config.yaml
num_hidden_layers: 13
hidden_size: 512
n_experts: 32
experts_per_token: 2
d_expert: 128
d_shared_expert: 0
hidden_act: "clamped_swiglu"
moe_layers: [2, 3, 4, 5, 6, 7, 8, 9, 10, 11, 12]
router_score: "sigmoid"
normalize_top_k: true
routed_scale: 1.0
balance_loss: 0.0174
balance_bias: false
router_noise: 0.3
router_bias: true
init_std_router: 0.0165
lr_router: 0.000324
vocab_size: 32000
norm: "rmsnorm"
norm_eps: 1e-05
tie_word_embeddings: false
optimizer: "soap_variant"
learning_rate: 0.00502
max_grad_norm: 2.0
batch_tokens: [65536, 131072, 262144]
max_seq_len: 1024
train_tokens: 613600000
max_steps: 6672
dataset: "wikipedia_en"
Below are experts of layer 4 (counted from 0) of a mixture-of-experts language model. Rows are named router (the router's row for the expert), gate (a neuron's input weights, with its number), up (a neuron's input weights, with its number) and show model dimensions 128-255. Each number is 200 + 30 x the weight over its row's rms, rounded and kept within 0 to 999.
Before each expert's rows: "comes after" lists some tokens at least twice as common just before its tokens as in all text. This comes from a sample of Wikipedia text that the model never trained on. Tokens count by the router's weight.

# expert 21
comes after: " |", "|", " the", ":", ";", " on"
router,169,164,189,164,155,165,201,134,164,205,140,189,178,178,211,147,169,180,142,178,164,168,169,158,217,194,238,192,202,239,250,193,183,259,159,205,243,208,226,215,222,246,220,216,139,201,195,231,213,193,202,191,184,243,204,160,236,204,136,207,202,166,237,247,252,247,246,249,177,185,168,159,235,170,220,175,158,190,198,177,226,189,214,167,187,223,225,203,245,208,197,193,184,225,196,207,227,145,229,156,165,218,162,245,211,199,205,159,176,156,205,166,194,162,219,151,181,180,239,186,232,283,166,182,186,171,227,220
gate0,253,234,187,211,161,185,183,211,188,223,149,209,196,176,196,172,193,153,203,241,242,218,160,161,243,225,218,180,197,196,169,152,170,191,200,166,185,234,228,229,211,230,216,216,172,215,185,218,182,194,164,186,201,180,160,196,237,226,131,193,153,154,172,208,192,188,168,183,165,244,206,161,197,190,201,226,260,214,260,192,198,204,192,192,160,197,166,226,163,276,200,190,179,216,174,171,172,188,229,202,203,201,185,155,185,137,206,186,202,162,206,203,168,164,150,193,182,201,256,229,238,192,174,233,213,193,180,170
up0,224,177,193,211,167,201,205,186,191,173,218,236,175,191,207,147,202,205,203,238,183,181,192,220,213,220,204,203,195,135,202,240,223,164,241,153,225,195,230,209,180,219,169,231,290,167,242,277,184,210,229,186,196,226,214,181,221,177,244,216,177,213,202,182,189,196,228,195,170,171,210,197,187,288,199,195,209,188,206,187,263,181,223,178,169,178,230,228,191,170,148,226,197,202,222,157,246,185,227,170,244,200,163,202,186,226,189,184,255,216,176,212,182,199,152,180,141,196,174,221,187,211,196,212,223,208,228,219

# expert 24
comes after: " ", " 0", ")", " —", " 1", " 2"
router,131,215,140,171,222,185,202,204,228,232,175,202,223,162,185,182,174,177,159,161,220,160,210,184,172,169,251,226,198,226,237,252,153,208,225,163,251,196,176,229,246,192,181,234,180,190,190,198,223,186,210,202,174,215,220,145,215,198,186,222,282,163,208,187,220,209,218,211,169,200,183,203,232,165,216,197,140,202,185,164,229,199,221,206,140,213,189,235,195,173,159,273,139,210,234,165,213,187,183,217,179,250,151,250,210,198,220,144,187,337,192,183,225,203,190,195,189,214,188,199,181,239,204,187,179,179,221,220
gate0,210,172,209,157,220,248,183,192,222,178,244,220,215,142,190,201,195,219,174,216,187,212,181,226,157,206,217,197,236,178,215,190,187,166,189,213,260,218,204,210,188,176,208,182,195,197,177,235,223,200,143,198,233,211,195,231,198,198,195,210,247,210,163,195,222,225,204,172,194,163,202,203,180,234,186,230,178,193,201,212,205,206,189,189,177,170,191,188,163,188,227,180,185,205,217,161,261,211,162,152,218,202,217,203,188,230,180,193,135,219,218,199,138,260,227,194,259,225,241,196,232,135,159,174,142,174,202,172
up0,134,225,174,169,216,214,168,143,203,130,232,240,171,174,190,188,230,249,209,177,214,160,186,226,205,229,235,129,175,213,190,210,166,197,234,159,191,194,170,191,171,208,193,264,219,128,234,204,161,123,239,227,241,181,185,188,240,187,213,203,217,225,194,198,178,206,246,212,181,216,173,227,179,178,193,211,171,215,242,220,231,194,183,197,223,195,196,184,185,199,171,176,209,196,246,162,213,240,166,241,194,196,264,195,195,247,181,225,153,164,201,193,188,183,148,243,203,212,172,205,212,186,167,183,165,140,197,188

# expert 25
comes after: " of", " in", "'", " to", " for", "."
router,182,186,179,222,168,155,198,152,203,200,130,233,250,210,239,210,195,159,136,228,162,174,213,208,183,182,178,223,192,202,224,217,221,268,196,199,212,194,232,243,192,172,183,167,174,155,219,233,180,211,159,206,172,229,230,130,210,273,179,187,223,217,261,230,235,198,196,198,180,217,208,140,216,175,211,206,201,224,170,187,190,177,241,174,226,188,196,243,255,212,165,233,179,225,216,224,196,229,188,200,171,184,156,234,180,203,234,145,161,169,220,167,247,204,217,165,224,208,228,180,240,229,167,153,166,233,209,206
gate0,165,164,203,229,206,227,212,246,232,200,181,181,193,216,208,200,163,221,181,218,166,196,207,204,221,181,186,219,130,178,214,193,226,214,180,197,253,189,231,243,194,204,245,179,176,207,133,158,174,203,197,208,214,159,175,226,212,247,196,208,218,188,201,266,238,224,247,218,198,235,196,211,176,232,208,193,237,155,204,191,222,194,192,221,219,188,167,175,181,181,182,198,252,151,172,186,199,206,159,231,168,173,195,203,205,195,178,180,229,192,213,238,236,175,222,198,187,129,152,127,238,184,234,167,250,191,194,180
up0,169,180,238,199,204,238,188,202,214,239,206,235,149,230,223,177,241,167,170,206,188,214,208,180,218,208,173,215,241,182,221,200,254,184,227,203,251,160,203,182,234,136,247,212,212,204,208,173,221,264,234,263,193,227,222,188,201,210,219,244,187,182,208,212,175,164,195,163,200,199,185,183,230,174,187,142,225,215,225,196,211,231,176,221,234,244,147,174,237,235,168,198,185,243,173,226,200,202,213,229,162,184,182,237,224,188,217,203,239,179,163,271,212,148,180,249,161,162,185,187,166,194,222,186,159,199,189,217